{
  "n_experts": 16,
  "experts_per_token": 1,
  "head_dim": 64,
  "norm": "rmsnorm",
  "parallel_block": false,
  "decay_shape": "sqrt",
  "dataset": "wikipedia_en"
}
Below are experts of layer 7 (counted from 0) of a mixture-of-experts language model. Rows are named router (the router's row for the expert), gate (a neuron's input weights, with its number), up (a neuron's input weights, with its number), down (a neuron's output weights, with its number) and show model dimensions 0-255. Each number is 128 + 24 x the weight over its row's rms, rounded and kept within 0 to 255.
After each expert's rows: "mostly gets" lists some tokens that are sent to it at least half of the time. This comes from a sample of Wikipedia text that the model never trained on.

# expert 9
router [112  79 114 146 150 140 121 126  98  84 146  96 144 126 120 136 132 144 179 124 112 123 139 165 145 147 122 138 116 136 100 127  94 123 129 146 107 171  99 131 111 109 138  82 151 136 122 179 140 159 116 121 128  87 138 155 128  50 103 147 154 109 152 169 143 177 133 115 133 110 152 108 140 105 137 127  99  93 128 102 108 130 123 115 111 131 134 117 171 139 145 125  94 147 144 127 109 110 168 159 103 119 137 142 178 124 117  93 122 164 152 138 111  90 113 110 128 151 140 103 152 132 108 122 111 105  83 111 188 126 113 166 158 129 137 157 110 144 115 139 130 115 135 157 107 148 162 115 186 122 140 126 127 124 119 137  91 129 116 109 141  92 191  95 132 120 118  84 131 134 146 194 118 161 142 118 136 135 128 103 148  91 118 142  84 120 104 114 132 139 132 102 124 125 164  96 127  99 100 131 123 113 121 109 131 147 123 157 119 106 127 127 141 116 152  54 103 121 120 116 104 156 159 150 155 153 114 184 131 166 133 122  84 159  91 136 165 136 112 132  89 158 153  89  86 127 139 138 129 126 148  99 100 128  86 128]
gate1 [130 160 127 149 146  82 131 153 161 134 106 148 135 157 107 100 128 119 137  97 135 121 111 115 131  97 106 135 148 126 107 121 143 171 137 116 110 111 123 135 123 133 150 171 119 137 169 134 111 148 132 137 165 133 134 111 143 105 123 111 135 135 145 149 111 127 129 134 143 126 181  91 119  93 106 170 142 106 100 120 144 139 148 175 124 117  95 164 134 111 117 111 114 128 126 127 129 147 157 113 153 118 133 100  86  72 113 154 173 111 117 123 125 139 168 158 103 157 105 140 126  83 112 141 167 171 168 129 148 193  87  83 102  82 127 173 130 109 151 128 154 109 121 116 153 120 110 155 114 113 152 151  81 139 101 145 134 136 132 108 123 119 102 175 139 125  99 119 123 143 116 134 123  99 133 150 128 134 103 182 140 134 136 113 133 104 151 107  84 141 104 115 142 164  87 139  99 124 110  99  82 128 138 143 108 148 150 157 132 129 170 120 120 180  95  91 170 110 143 124  99 107 130 146 141 137  82 136  80 120  94  94 159 142 141 143 153  72 174 125 136 176 115 120 199 123 128 149 161 148  97 132 150 133 146 115]
up1 [149 120 114  99 108 144 117  82 119 112 149 107 112  59 148 106 150 156 139 133 106  81  99 121 149 156 143 110 103 165 177 116 135 174 116 155 144 104 111 125 105 115 113 112 138 131 129 145 158 116 173 131  93 122 111 147 145 108 127 159  95 122 116 102 138 150 111 170 111 108 127 113 147 158 191  79 126 156 111  99 112 177 123 125 181 148 133  83 114 142 149 103 131 132 108 121 137 138 147 121 116 112 147 159 147 177 134 113  91 148 122 159 117  85 100 127 127  98 132 151 134 151 125 127 167 122 116  79 121  98 132 123  97 174 137 134 112 137  99 115 110 136 123  91 138 134 114  89 104 131 124 112 145 114 186 124 156 105 156 124 134  71 142 124 117 143 143 152 162 129 123 123 129 128 141 101 170 135 134  75 100 126 124 138 127 127 124  83 144 129 126 145 121 165 145 144 143 134 156 151 124  82 100 105 150 153 122 118 137  92 126 118 148  72  77 158 119 102 150 138 161 126 105 102 143 102 178 110 163 136 120 163 132 109 104 103 131 149  92 154 138  85 128 130 110 109 137 121 137 110 148 116 115 150  60 124]
down1 [152 129 136 118 155 139 149 115 117 109 156 108 170 114 145 101 149 115 120  81 142 108  95 124 139 141 126 156 151 117 119 125 154 169 130 139  93 137 148 117 144 121 114 126 131 129 151 110  92 119 183 126 164 140 114 125 151 113 115 114 128 137 187 127  87 136  89 103 122 147 137 106 145  93 163 150 153 160 109 146  80 123 141 130 117 109 164 123 133 111 125 225 137 128 122  79 157 122 135 117 101 117 130 145 112 180 120 167 121 146 104 170 114 130 133 137 162 131 153 162 136 129 112 117 130 122 147 114 144 190 121  80 113 127 131 150 118 107 105 103 140 161 138 104 120 132 127 156 181  97 121 121 154 151 162 110 104 138 172  87 134 132 129 135 120 121  90 143 141 172 152  99 157 109 142  88 149 157 161  77 119 130  97 135 120 135 176 141 124 138 112 125 114 147 123 129 158 143 133 130 124 146 162 130 118 123  95 170 107 126 159  92 122 156 103 107 138 132  98 107  92 129  78 137 143 127 136 138  53 169  83 130 174 123 126  98 114 106 130 136 135 103 137 118 112 133 123 121 128  97 110 117 150  99 111  70]
mostly gets: " DF", " there", " —N/a", " There", "°W", " it"

# expert 1
router [148 159 118 137 160  55 134 130  96 109 130 112 124  97  75 111 136 134 121 109 149 148 101 162  70 102 111 131 138 140 129 154 120 154 164 127 154 115 157 131 145 156 133 124 138  87 154 134 118  97 129 146 145 156 124 108 110 132 145 123  99 108 124 147 118 128  97 135 109 160 119  67 104 102 114 105 168 142  96 120 130 169 161 128 126 179 131 145  71 146 106 130 135 111 127  93 137  91 110 156 171 112 142 108 115 136 153 133 122 112 122 122 147 163 121 153 122 137 105 126 162 122 145 120 132 121 160 116 155 160  96 139 123 121 102 101 171 144 144 154 109 115 149 124 155  99 106 165 161 132 116  91 129 122 135  84 130 134 116 160 138 167  95 150 153 140 106 157 111 114 114  79 101 115 122 132 111 122 133 143 111 120 140 102 165 123 128 165 119 107 180 169 139 135 141 155 150 159 124 135 141  85  96  97 199 147 147 112 150 161 105  84 113  87 111 145 135 142 173 100 114 129  91 147 135 134 173  79 130 146 121 132 155  96 137  95 105 105 117 113 156 104 132 104 100 119  81 102 137 115 129 156 134 153 139 152]
gate1 [111 126 118  81 105 122 114 155 123 117 156 125 108 132 127 108 128 145 132 119 127  90 127 161 122 118 111 143 142 111 131 115 102 159 121 175 116 124 129 128 151 126 172 146 124  98 142 170  92 150 153  82 138 122  93 135 139 152  99 108 131 124 131 101 126 110  97 110 112 136 146 100 123 151 124 128 117 144 113 157 152 158 168  85 126 120 145 190 132 105 164 141  86 124 129 141 127 112 142 104 129 111 106 146 170 128 114 108  88  91 131 127 113 123  98 129 156  86  90  62 127 137 118 106 141 136  93 131 138 118 149  97 135 118 135 109 106 148 142 147 116 133 131  94 142 118 115 152  84 120 107 106 159 105 150 114 162 108 135 123 145 107  95 128 150 171 151 146  97 145 131 115 150 158 152  79 171 196 191 133 117 139 132 138  97 132 148 137 111 157 132 114 153 129 122 123 112  85  94 195 127  97  94 127 130 108 116 120 142 176 157 126 152 170  81 166 114 135 117 113 107  90 114 176 110 144 100 102 111 139 157 134 122 140 152  90  83 118 103 139 120 155 125 100 114 100 113 105 106 170  92 154 155  79 124 122]
up1 [134 115 103 136 167 128 111 117 117 161 182 158 140 143 126 146 109 131 130 159 115 124 126  84 133 134 107 125 133 151 109 140 135 113  76 128 115 142 124 151 121 150 120 117 145 117 187 138  99 111 138  78 127 120  98 133 135 140  72 116 116 118 136 125 132 154 140 148 169 126  60  99 116 121 156  74  78 133 107 159 171 121 143 130 106 133 124 143 167 107 173 162 117 144 148 147 136  92 111 120  73 118 132  97 144 131  98  94 154 140 157 127 130 157 130 130 201  68 131 117 134 128 136 123 118 126 138 151 133 104 152 146 104 131 144 135 126 140 103 160  86  90 106  83  90  86 121 142 142 131 152 133 115 159 165 100 131 108 167 144 122 130 127 168 155 111 182 173  85 161  85 126 100 139 111 127 130 172 139 122 120 119 135 140 110  82 145  70 166 128 120 147 171 130  95 116 123  91 155 107 150  99 113 128 121 123 106 132 131 120 111 160 153 163 103 101 125 130 121 140 138 137 109 159  91 134 129 115 131 128 124 116 120 142  92 122 115 161  87 124  90 147 101 144 143 134 180 122 132 137 145 119 132 113 129 138]
down1 [110  89 114 160 176 134 134 108 169 132 153 139 151 135 120 153 112 156 182 195 108 166  90  78 132 142 132  92 127 131 143 134 136 135 132 140 180 140 102 145  92 113 108 130 121  97 143 118 137 145 110 118 110 140 117 145 138 171 127 151 147 122 131 151 159 135 125 161 109 137 112 127 152 117 158 116 138 145 124 126 153 112  97 135 126 156 116  80 156 112 111 132 155  98  89 155 163 147  99 150 121 139 137 111 110 104 145 100 150 117 163 109 157 143 168 176 130 132 138 129 112 122  98 121  91 147 186 142 133 131 126 160 138 142  95 155 139 129 176 100 125 172 125  95 139 138 169 153 159 209 137 129  82 152 136 122 103 114 114 124 125 163 124 133 117 106 143 114 122 126 134 138 114 154 124 192 129  84  69 150 160 121 105 171 119 114 121 133 168 105 144 122 150  97  99 120 112 109 136 133  99 116 107 121 103 128 119 112 120 122 102 163 103 109  98 114 118 132 141 151 115  91 148  86  74 153 135 118  92 113 143 136 111 113 134 155 177 175 162 153 128 159 136 156 113 153 142 122 149 145 145 112 142 126 141 130]
mostly gets: " in", " of", " In", "In", " on", " during"

# expert 8
router [169 170 122 130 107 135 115 150 121 155 156 139 149 133 136 108 160 144 100 134 162 170 154 144 148 135 128  99 144 118 118 151 170 148 158 192 154 115 102 117 123 116 130 116 139 125 134 160 125 110  65 147 137 108 118 129  86 144 124 164 110  99 148 124 102 153  97 142  80 180 160 110 139  64 146 103 175 165 131 148 122 140 115 104 132 121 108 122  91 146 117 148 132 108 115 129 162 120 124  71 116 152 100 159 117 148 153 128  94 170 121 126 109 126  96 123 143  94  90 116 156 104 159 109 116 164 142 151 129 135 129 126 111  95 133 125 152 169 146 116  89 121 132 141 143 101  96 126 143 129  97 102 178 101 152 111 152 122 113 126 136 134 144 120 108 136  84 141 138 127 123 119 118 115 154 137 147  96 141 133  84 176 126 127 126 145 114  88 131 138 141 157 147 150 116 123 164 150 127 148 104 118 123 127 151 138 145 117 136 144 187 138  80 146 116 119 139 122 172 113 131  72  77 139 148  68 128 182 116 153 133 134 159 100 130 127 135  88 168 137 148 105 141 151 118 112 110 118 111 125  82 149 155 161 120 162]
gate1 [107 116 110 115 141  74 159 115 193 144 116 133 102  87 116 118 149 103 162 154 106 111 116 131 125 121 118 115 113 168  83 130  95  85 115 131 121  85 131 142 115 127 164 152 126 127 126 133 171  91 125 152 150 143 139 142 155  63 129 124 142 139 133  93 117 110 133 107 123 129 135 111 171 135 107 119 146 139  98 101 160  75 168  89 109 114 139 111 123 122 136 112 152 118 124  96 136 102  99 129  88  94 115 106 188 157 118 135 108  98 128 126 124  96 109 134 115 125 134 141 120  95 105 133 140 125 120 144 147 149  73 142 131 100 130  99 154 103 129 143 149 123 104 106 154 126 133 113 173 121 109 113  99 175  92 152 146 121 145 146 146 112 150 129 132 143  85 161 158 132 113 123 112  99 123 106  72 136 160 167 171 137 128 143 142 122 127 129  95  92 119 157  86  96 151 140 124 137 103 134 143 110 151 149 130  87 132 110 128  79 127  78 144 119 128 143 103 135 106 140  96 137 116 128 118 112 104 118 169 110  88 177 115 170 151 119  85 150  68 111 153 137 137 150 147 159 110 139  78 118 136 147 145 105 139  80]
up1 [108 101  84 125 205 170 115 131 140 103 145 116 126 134  98 104 148 129 173 112 121 147 156 108 115 121 124 142  92 169 159 114 158 166 150 121  94 128 115 166 135 166  97 140 130 120 104 135 121 134 139 115  75 121 137 156 118 130 106 139 150 147 137 134 152 119 121 119 195 126 126 125  57 132 121 132 123  97 191 147 118 155 145 142 129 122 137 144  84 128 122 144 115 133 120 127 148 151 137 123 131 138 154 169 143 113  92 105 130 143 108 152 165 124 165 124 134 172 133  91 115 141 178  93 125 121 107 140 107 110 168  86 117 193 136 138 105 125  91 136 117 117 103 144 108 140 141 118 106 122 136 182 142 121 132 136 160 113 143 125 140 102 143 153 105 115 181 158 126 108 153 124 123 132 150 147 154 110 130  97 120 140 104 132 132 154 125 121 121  86 112 136 156 146 142 134 122 104  99 149 111  98 172  91 116 152 155 152 146 132  97 112 158 104 154  69 153  97 139 104 135 123 138 154 126 149 125 123 100 135 148 146 163 124 129 127  79  86 139  93  75 128 105 108 139 180 163 157 111 102 143  93 109 128 147 107]
down1 [127 107 101  95 147 142 167 153 159 176 119 123  92 131 121 164 171 180 119 125 100 133 157 130 117 146 115 142 118 164 163 109 163 124 115 144 150 112 164 138 181 127 122 122  69 103 126 127 122 162 181  97 136 118 105 125 137 153 118 138 161 151 133 129 122 115 143  91 132 165  97 136 117 119 168 129 148 135 185 138 110 139 126 156 101 131 149 175  70 103 136  97 134 130 149 117 172 127  92 153 129 128 153 137 106 121 120 122 130 144  96 122 159 174 108 122 141 134  81  75 128 149 131 125 121 117 106 134 107 126 136  81 146 132 117 101 116 131 133  99  81 121 161 137 131 132 135 128 119  78 105 149 110  66 106 137 124 118 137 136  95 133 119 119 115 137 113 119 148 112  80 131 151 133 107 118 164 130 125 102 146 148 101 108 153 157  91 125 136 146 115 144 133 132 154 119 122  96  93 177 100 142 132 107 112 156 133 147 139 128 104 135 132  88 143  82 169 136  99 115 167 135 131  87 139 140 131 131 145 172 134 102 104 134  67 147  79 118 132 149 158 116 114 104 122 153 189  80 126 124 141 116 158 141 104 132]
mostly gets: "s,", ",", "),", "a,", "e,", "es,"

# expert 13
router [105 131  97 109 103 150 128 117 150 157 145 137 105 122 118 153 113 156 131 156 123  98 121 111 159 133 115 173 111 117 151 123  98 124 110  82 119 124 163 179 110 127 133 151 104 136 171 103 121 124 168 113 109 145 101 128 141 144 126 116 165 146 122 202 145 138 115  79 101 130 133 170 108 115 123 129  74 115 182 107 201 155 157 168 145 152 134  75  80 107 130 144 112 131  87 142 119 154 149 122 111 153 114 124 120 140 112  83 119 115 141 148  71 135 136 104 161 144 145 128 117 125 107 150 109  86 108 110 131 104 152 147 127 112 134  60 122  96 147 152 120 122 139  85  98 118 148 137 119 132 140 139  80 143 121 137 162 112 117 142  87 131 147  58 102 164 134  72 149  86 153 106 122 184 159 107 145 137 110 137 100 100 130 112 126 116 133 126 112 161 156  94  99 122 136 138 136  69 156 134 129 119 138 127 121 101 113 108 110 119 123 135 100 125 135 117 106 115  91 135 139 157 173 131 108 159 120 115 120 137 125 103 124  97 134 116 134 145 142 149 137 121 113 111 121 161 147 149 127 124 110 111  96 120 111  89]
gate1 [133 116 124 128 109 116 118 146 149 150 180 131 143 146 141 122 140 144 129 137 115 131 141 145 118 108 130 115 145 114 104  98 121 113 123  99 150 156  99 139 180 100 114 130 114 109 127 128 108 165 131 166  93 135 116 165 158 158 179 130 162 128 137 120 134 125 110 119 139 164 141 104 140  98 173 112 136 124 131 157 114  92  65 143 172 131 153 117 157 120 118 142 146 134  92 113 182 113 128 127 113 141 129 127 148  82 154 154 143 179 163 164 112 152  97 123 155 193 110 109 119 130 138 116 139 176  81  86  94 145 129  97 148  81 123 149 114 153 127 171 143 159 124 132 115 130 132 151 115  90 155 139 140 156 181  75 134 105 139 182 102 143 131 110 139 162 103 100 160 112 154 130 107 103 129 136 111 128  90 111 103  90  56 110 126 103  89 124 131 117  96 141  94 130 154 120 145 112 127 133  80  97  84 136 181 131 133 161 107 125 137 126 123 149 105 129 164 106 160 111 134 129 125 146  83 124 107  95  92 146 125 146 139 135 104 145 147 145 159 126 137 144 105 142 105 114 172 143 140 122 135 123 135 123 121  87]
up1 [127 131 106 162 167 107 153 132 138 132 124 150  88 142  94 110 131  98 146 144 118 119 126 117 134 149 146 140  96 113 168 110 162 118 131 125 127 165 167 123 121 151 168 129 114 100 133 122 164 149 125 206 166 178 125 164 134 145 109 104  87 122  94 115 101 151 144 142 134  95  96 132 138 150 160 133 130 120 102 138 142 153 137 152 138 139 163 100 154  88 130 134 158 152 147 147  89 154 114 106 115  99 119 160 100 160 159  81 116  94 139  89 171 108 114 115 118  93 129 182 134 122 116 111 152 140 153 158 148 120 124 157 128 146 125 139  97 118 157  93 143 131  90  89 118 136 145 117 133 165 131 113 103  87  90 125 110 113 101 124  98 136 132 160 113 118 108 104 131 139 107 109 163 120 141 137 102 116 139 159 140 165 168 101 145 141 166 150 120 108 182 147 134 143 122 140 114 118 181 125 174 147 175 150  88 163 127 107 116 148 123 141 111 117 150 150 110 151 130 127 160 152 142  84 129 157  95 134 121 135 114 123 122  97 171 107  83 105 144  64 119 119  75 124 116 102 153 144 111 127 108 152 135  96 109 116]
down1 [132 112 110 155 101  96 136  84 130 104 109 109 142 114 111 124 140 170  18  74 132 143 123 129 177 126 116 136 102 103 131 113 107 108 138 139  88 136 132  85 113 137 126 127 154 117 113 114  99 103  54 143 136 143 143 188 122 101 105 157  96  98 138 135  46 147  85 103 122 107 154 133  96 143 119 138 155  95 126 125 130 135 126 133 110  91 144 113 150 136 103 192 101 123 123 144 136  93 118 115  95 132 119 106 138 107 148 154 127 108 107 141 133 141 129 146 121 135 111 127 120 135 125 148 155 132  86 154 102 122 118 153 129 137  74 122 167 124 107 148 169 112 145 145 133  97 125 120 132 106 139 172 125 115 122 120 125 148 100 126 185 150 130 133 116 180 117 116  95 114 146  91 134 149 137  87 137 119 161  77 110 106 126  96 139 101 111 114  98 144 128 148 134 149 113 101 145 117 103 126 130 101  96 118 136 145 135 152  90 136 124 117  80 116 131  91  90  94 106  93 122 144 113 152 142 125 118 105  98 105 117 135 127 162 123 146 123 160 123  87 156 111 127 107 127 149 153 142  96 135  96 127 158 129 110 135]
mostly gets: " (R", " (s", " (2", " (H", " female", " (M"

# expert 2
router [138 140 137 128 162 125  89 153 109  93 123 148 149 130 139 106 126 155 114 136  82  98 160 129 108 113 114 114 123 101 134 137 153 147 134 103 165 122 119  98 149 132 127 148  97 154 164  98  71 101 154  96 145 133  99 120 157 130 189 115 105 104 178 113  94 164 115 118 113 166 122 119 140 112 129 163  98 161 118 134  87 120 110 125 163 172 145 114 123 111 110 154 142 133 121 163 120 135 122 103 142 100 102 141 143 115 130 139 113 121 123 138 114 140 128 170  87 111 141 123 112 147 162 115 162 159 124  72  89 134 118 150 129 115 107 141 123 148 134 109 145 141 127 108 137 162 120 152 181 130 181 137 170 111 147 132 128 106 133 117 128 120 119 145 155 117  82 138 130 147 146 255 153 102 145 116 158 171 144  96  95 144 163 138 130 146 151 136  99 169 106 148 160 137 114 145 116 146 144 143 141 127 126 133 161 115 136 149 156 134  84 133 119 127 147 137 139 100 145 140 103  80  95 132 102 169 121  93 133 163 149 103 143 125 149  98 166 143 139 103 127 125 111 162 131 127 124 151 110 144 137 135 161 117 177 147]
gate2 [124 132 157 137  87 120 118 139 165 134 145 105 121 136 138 144  87 123 139 143 142 133 133 127 149 159 163 136 213 120 133 103 116  88 140 148  88 135 114 171 132 132 133 132 142 163 172 133 147 147 104 135 160  98 157 154 144 170 116 123 155 110 155 150 131 128 142 139  94 108 185 119 111  83 147  99 127 145 170 125  95 103 133 132 165 143 127 102 147 125 129 133 173 125 161 125 111  98 124  79 118 155  82 117 142 134 162 145 130 125 116  83 124 143 143 100 147 126 140 116 178 118 147 147 119 121 109 112 167 159 137 127 115 165 168 126 122 112 126 114 105 117  72 114 130  89  98 113 154 161  59 128 117  94 120 128 124 144 120 167  81 129 131  74 119 131 154 115 108 126 125 120 115 148 142 151 118 116 143 137 160 104 135 148 116 155 152 130 136 114 138 110 127 155  98  77 130 125 153 124  98 179 118 117 143 120  74 143 115 177 112 121 126 151 106 162 141 106 147 152 117 101  75 155 110 114 136 130  82 126 139 117 103  99 112 126  81 115 103 116 116 140 153 143 135 159 146 109  83 103 127 163 111 127 144  85]
up2 [156 104 132 150 140 147 170 110  90 148 132 149 129 122  93  97 166 121 163 129 125 142 100 102 144 109  97 132  93 119 120 105  93 162 133 124 130 139 148 153 117 131 124 128  80  97  79 127 118  85  91 159 167 135 152 142  90 122 150 108 121 134 126 150 151 100  78 124  98 149 128 127 153 160 118 140 169 135  89 192 113 160 140 155  82 109 140 131 122  93 118 155 118 138 127 119 154 146 142 148 108 105 175 121  83 131 154 120 116 138 134 138 112 135 109 117 138 139  96 150  53 125 110  88 145 100 138 147 120 133 164 156 153  92 154 148 182  62 102 110 124 135 157 125 116 159 142  97 141 100 157 139 144 103 136 101 127  96 146  68 147 111 144 171 144 123 104 110 152  97 132 137  99 165 102 112 128 136 123 144 112 114 132 115 125 130 100 132 117 163 175 122 130 132 114 169 155 164 141 105 103 137 163 138  97 126 128 100 111 151 135 130 139 106 129 126 130 109 108 120 155 124 148  57 134 144 103 163 109 167 115 121 108 115 124  89 146 106 144 138 132 105 121  95 111  94 101 146 116 115 170 133 136 137 141 144]
down2 [156 141 177 154  97 119 151 139  98 148 171 122 143  82 133 119 106 126  22 146 139 155 125 128 106 110 150 124 150 145 145 159 106 127 156 111 143 107 121 134 141 111  92 112 177 128 143 154 130  94 115  99 133 110 162 113 126 162 134 135 103 133 159 146 140 167 134 152 119 137 168 163 133 154 115 117 114 138  95 115 119 110 125 122 121 105 137 126 114 133 136 229 189 133 128 131 138 101 163 116 129 133 137 109 131 109 145  82  73 144 134 130 129 128 137 102 132 123 121  83 147 137 141 135  93 106 122 148 114 123  95 144 164 111 111 118 169 147 168 155  98 123 117 132 141 124 108 106 115 183 129 120 159 119 150  78 124 116 128 138 112 106 135 128 111 119 121 122 122 148 146 117  86 125 155 107 101 154 158  47 125 121 113 126 124 132 117 146 133  89 157 142 117 136 100 154 131 148 101 191 129 135  90 123 103 147 116 148 122 150 129 149 122 135 146 173 131 133 159 144 140 129 102 113  95  97 143 157  95 145 129 144 160 150  88 120 161 119  89 133 158 124 117 105 143 133 138 135  99 164 133 100 154 153 143 125]
mostly gets: " released", " began", " played", " also==", " won", " used"

# expert 11
router [128  88 138 129 128 111 169 109 121 133  65 138 103 145 129 160 115 148 151 130 120 159 125 105  97 115 161 153 141 164 161 117 135 141 121 103 162 151 124 134 142 150 111 103 153 149 133 127 166 152  86 128 129  97  58 124 137 129 142 187 118 175 115 124 129  99 122 156 132 129 100 121 152 181 174  83 135  92 158  95 124 123 144 111 100 124 104 131 148  95 116 127 182 128 147 118 110 142 113 134 126 147  98 114 120  89 129 115 152 143 157 188 131 137 177 166 150 113 130 131 101 131 124 119  96 107 113 162 172 103 123  86 145 137 130 134 131 161 113 174  92  99 153 101 133 187 149 167 142 109 160 121  93 130 140 138 124 137 128 118 136 115 100 107 129 110 122 106  91 140  77 127 121  81 113 129 123 129 149 125 134 108 150 136 100  85 147 164 140 116 102 107  96 117 158  91 104 114 143 138 135 137  98 100 101 136 118 144 120 106 113 128 170 146  97  93 131 104 169 114 122 140 151 126 104 150 118 104 133  95 118 129 111 132 115 115 165 110  96 140 105 139 117  97 142 177 126 109 150 134 179 109 112 120 149 176]
gate1 [149 131  93 125 129 131 118 150 108 134 160 153 115 132  95 115 132 115  99 130 130  71 125 104 129 158 116 121 113 103 123 156 126 147 123 134  91 149 139 123 120 107 104 138 144 131 161 107  95 154 144  80 132  92 117 107 117 127 133 133 138 111  59 110 132 129 125 112 131 152 164  89  93 134 119  77 130 165 115 134 110 133 109 142 130  98 114 107  99 185  87 112 184 125  82 135 142 143 123  97 116 124  77 143 167 155 124 168  85 140 138 114 139  60 148 150 119 116 148 114 135 140 130 118 167 133 140 140 164 106 113 135 124 143 156 114 165  98 162 109  99 114 127 129 113 134 121 154 142 110 127 176 126 122 174 150 122 132 122  54 129 101 136 149 195 109 118 126 121 136 116 128 127 150 112 147 152 106 129 100 111 118 132 128 132 158 164 128 108 114 124 107 126 129 113 137 110 104 140 148 160 116 144 168 150  85 143 101 150 136 154 142  83 121 130 150 105 119  50 123 144 149  78 153 143 149 127 136 144 102  98 113 117 113  99 114 117 101 110 106 119 115 180  90 175 167 125 102 120 169 104 115 174 125 124 132]
up1 [136 142  73 125 161 158 108 101 145 117 101 122 162 110  93 162 115 154 124  91  99 211 119 114 154 111 129 144 140 129 140 123  84 164  74 128 125 117 116 141 134 130 150 119 126 124 128 121 124 106 170  90 134 159 115 123 123 103 115 146 118 151 108  92 155  96 134 119  88  85 120 103 115 127 177 151 170 132 146 121 128 135 144 135 169 139 136 143 117  71 170 124 107 138 138 117 105  97 109 123 125 119 134 133 142 119 143  91 109  76 123  99 107 111 154 146 145 112 147 150 130 169  88 170 175 137 119 142 130 117  81 136 101 126 129 146 115 143 104 104 102 113 101 142 116 134  94 144 135 102 123 153 133 125 160 169 135 148 124 112 148 112  69 123 108 176 120 125 140 159 137 157 145 109  82 133  57 157 149 144 126 167 122 139 123 142 102 128 122 103 137 143 187 144 137  96 114 137 101 133 134 153 155  58 115 155 112 134 156 114 126 163 126 123 135 134 113 136 132 133 123  83 141 148 114 138 106 141 132  95  94  89 124 116  96  92  99 135 169 109 126 161 114 120 105 119 145 126 132 151  90  87 120 127 115 138]
down1 [171 144 126 138 114  99 125 124 147  87 146 158 129 129 115 132 146 171 153 144 132 175 116 101 146 137 143  89 145 103 134 124 147 145 174 151 121 141 169 125 105 164 124 152 135 119 124 121 135 126 149  86  65 129 142 135 120 102 109 103 139 139 147 151  90 143 124 125 106 111 184 130 122 117  99 151 151 131 112 146 152  97 118 162 142 117 120 154 128  95 180 100 132 114 130 138 160 102 155 142  93 140 135 109 110 127  89 105  99 130 120  90  80 189  98 135 137 160  77 158 125 132 143 122 142  95 123 118 130 125 178  90 142  93 144 104 120 161 140 149 118 172  90 138 137 121 160 105 102 133 113 112 142 177 129 103 176 142 110 144 131  90  65 104 105 125 118 146 132 110 115 110 151 130 123 136 163 200 169 126 124 133 111  94  98 139 110 139 118 142 115  93 197 137 109 138 125 117 110 162 102 111 118 117 171 117 124 177 124 140 113 113 166 128  96 111 145 110 162 129 122 112 139 145  96 123 108 114 123 135 149 148 130 149 135  97 123 137 172 119 103 120 113 138 128 132 156 145 137 163 139 166 178 129 158 149]
mostly gets: " St", " st", " Ag", " Ver", " Cor", " Tr"

# expert 15
router [116 105 113 140  81 133 124  78 102 153 134 122 145 110 135 145 116  94 132 146 131 165 106 106 114 149 159 126 131 127 139 136 127 129 140 150 134 119 129 137 133 161 102 169 173  86 126 100 115 176 157 106 100  97 155 166 177 140  99 108 161 145 105 117 151 120 126 145 125  75 136 124 130 143 163  78 120 193 133 125 119  90 123 139 161  86 144 162 151  93 134 115  85  94 118  77 149 139 135 118 119 119 125  63 126 121  99 143 126 154 138 132 105 119 169  90 145 121 152 124 168 151 137 145  89 104 124 103 166 134 117 118 142 116 134  99 119  60 101  98 129 130 130 141  94 102 160 146 136 134 144 145 123 125 120 133 118 126 129 110 105 104  83 142 102  77 138 121 139 131 166 115 168 149 126 160  84 160 121 114 163  99 121 134 126 124 148 160 151 126 118 146 138 130 109 138 171 105 124 130 163 140 159  99 109 123 117 102 105 140 129 178 136  78 101 105 120 158 113 116 150 122 143  88 120 121 111 140 155 109 133 164 138 125  81 128  90 177 118 153  98 139 159 160  93 154 143 133 159 157 108 125 122 145 122 129]
gate5 [119  89  95 154  83 125 117 124 147 131 125 115  71 120 173 147 144 123 140 114 144 116 140 114  77  86 144 118 144 119 137 109 171 118 107  55 106 150  97 159 149 153  99 132  72 100 122 129 125 128 188 117 102 129 127 138 133 185 164  84 107 142 144 115  97 136 125 123 117 144 109  98 128 114 120 154  94  99 145 128 153 167 143  81  72  92  98 118 105 122 108 123  90 110 158 138  88 110 117 132 159 145 137  76 109 112 154  76 146  96 138 122  96 151  65 151 102 135  92 139 138 129 145 103 109 128 111 101 128 130 152 131 106 130 117 118 151 142 156 172 134 173 142 152 153 128 152 128 125 108 170 102 140 121 123 147 128 130 126 126  96 165 142 157 131 132 103 170 114  87 145 116 115 118 134 143 151 147 133 150 129 130  88 128 132 130 103 117 158 102 168 111  95 132 153 145 173  87 128 142 133 113 127 138 130 117 132 118 108 143 149 113 138 166  95 127 148 144 169  94 141 105 130 135 112 159 119 138  94 110 120 141 133 130 156  96 106 127 151 136 113 114 142 120  83 101  97 174 157 140 135 142 147 112 147 160]
up5 [137 159  97 142 189 129 122 165 109 104 121 154 111 137 113 127 109 135 133  85 140 129 144 143 100 156 123 179 176 118 133 119 125 112 121 147 168 126 149 103 121 134 176 102  99 143 173 108 124 159 120 118 164 136 140 167 168 118 114 131 114 133  93 158 128 107 119 177 135 117 114 141 105 132 128 111 141 129 152 134 115 104 104 121 113 138 152 158 128 172 127 120 124 106 116 162 124  84 142 135 119  75 124 162 132 126  86 151 149 128 123 146 106  95 161 123 121 153 148 127  88  96 122 166 122  95  80 153 118 100 102 165 121 100 114 145 105 151 124 118 119 132 109 119 126 121  90 185  93 127 108 137 133  99 133 164 121 162  77  87 126 118 138 137 139  97 142  90  91  96 140 148 129 127 119 135 153 111 150 147 157 157 114 110 155 122 147 126  74 120 116 140 127 107 147 165 109 105 126 165 128 170 156 129 149 181 131 136 144 125 124 177 135 138 149 120 135 116 137 126 125 144  99 150 156 127 121 123 156 147  91  86 107 130  94 152 114 139 147  62 119 127 139 113 174 139 187  86 108  84 106 110 108 177 130 113]
down5 [117 113 183 124 160 104 116 154 128  98 180 154 135  85 112 117 111 171 103 119 152 109 178 116 114 140 110 121 120 115 132 109 145 124 142 128  95 181 116 136 121 109 120 110 149 156 101 119 161 137 149 189  94 132 171 130 172 127 126 138 119 113 172 115 118 179 126 134 148 147 144 117 162 136 115 147 140 128 106 169  75 121 116 120 104 125  92  87 124 103 148 121 123 160 163 155 104 148 121 117 142 145 152 128 120 148 163 138 171 123  90  98 124 104 119  74 146 123  97 154 162 158 148 104 130 152 103 111 105 116 117 180 100 131 107 149 134 124 161 114 125 157 142 133 122 134 119 139 116 156 140 151 132 119 122  81 159  75 118 120 136  59 120 155 154 139 114 101 113 135 119 113 109  93 111 102  84  98  94  95 116 119  90 105 144 138 132 124 163 144 176 134 130 104 155 124 172 166 134 166 113 155 144  78 117 116 126 128 107 150 111 148 107 110 124 145 114 113 153 178 128 158  66 146 106 131 156 121 134 149 139 165 144 173 123 138 137 124 100 117 154 135 144 150 121 124 159 140 143 123 115 112 105 134 114 127]
mostly gets: " m", "As", " get", " c", " As", " cent"